config.yaml
n_layer: 13
n_experts: 32
activation: "xielu"
balance_bias: false
router_noise: 0.1
init_std_router: 0.0287
lr_router: 0.000986
vocab_size: 4096
norm: "layernorm"
norm_eps: 1e-06
beta1: 0.95
train_tokens: 700500000
dataset: "wikipedia_en"
Below are experts of layer 3 (counted from 0) of a mixture-of-experts language model. Rows are named router (the router's row for the expert) and show model dimensions 48-95. Each number is 128 + 24 x the weight over its row's rms, rounded and kept within 0 to 255. Numbers have three digits each.
After each expert's rows: "comes after" lists some tokens at least twice as common just before its tokens as in all text; "gets" lists some tokens that make up at least twice as much of what it gets as of all text. This comes from a sample of Wikipedia text that the model never trained on. Tokens count by the router's weight.

# expert 15
router:179135122124118110120092098113128115152118148138162146109143096159138135155140118118102163159147086103112148150170126095121148142162108123159130
comes after: " the", " a", " and", " to", " of", " was"
gets: " c", " a", " b", " m", " f", " s"

# expert 16
router:174141129072138117104108124116119152120117136146165130089120093149127147136115116126104112119104101103159129143131071122131126106172152115172154
comes after: " |", "|", ":", ";", " in", " /"
gets: " ", "it", "al", "ad", "ay", "od"

# expert 19
router:141127114081102135107132098149104142122102139136131084111122093127118147142066125091114178132132112114112105138147093134154141143128134123158121
comes after: "\n", " |", ".", ")", "==", " ="
gets: "\n", " ", "==", "|", "===", "\""

# expert 28
router:146110110124143141120086143080075130114160160099166105103121116132110137129110107112137132142151101077122104166122135146117144134124109122151143
comes after: "\n", "-", " (", "==", ":", " \""
gets: " (", "\n", " B", " C", " M", " R"

# expert 11
router:170120099131135133095090113152101114150102137116169081134138106097120150132079134123126151162106129091123123122133078113106139164125120123139138
comes after: "\n", ".", ",", " =", " that", ")."
gets: "\n", " he", " The", " He", " In", "he"

# expert 5
router:135129146125149094124119108070109144111178133127164113090154108148145141132137125162130124116135084090117117127149129122156148143104145133155113
comes after: "-", " (", " the", " \"", ":", "=="
gets: " R", " B", " D", " S", " T", " K"

# expert 14
router:161166104095137116132114132100119112107117123102127119134132084134130086141065111129140129158148098137123154114136072116187137099126165126147072
comes after: ",", " of", "ed", " in", "ing", " to"
gets: " the", " of", " in", " to", " a", " for"

# expert 1
router:148149100097156128124121146084111124109112132083125138126151054131160117148105130126149135118142092128150130165161039110136164119162125122157094
comes after: ",", " and", " was", " the", " to", " he"
gets: " was", " is", " to", " were", " be", " also"

# expert 6
router:184126088102165130142117115088143125103111132116151102094145123145124116147108137118085149155077140092119191154158066129097153090140141137143108
comes after: "'", " of", ",", " in", " United", " to"
gets: " and", " the", "an", "ic", "s", " or"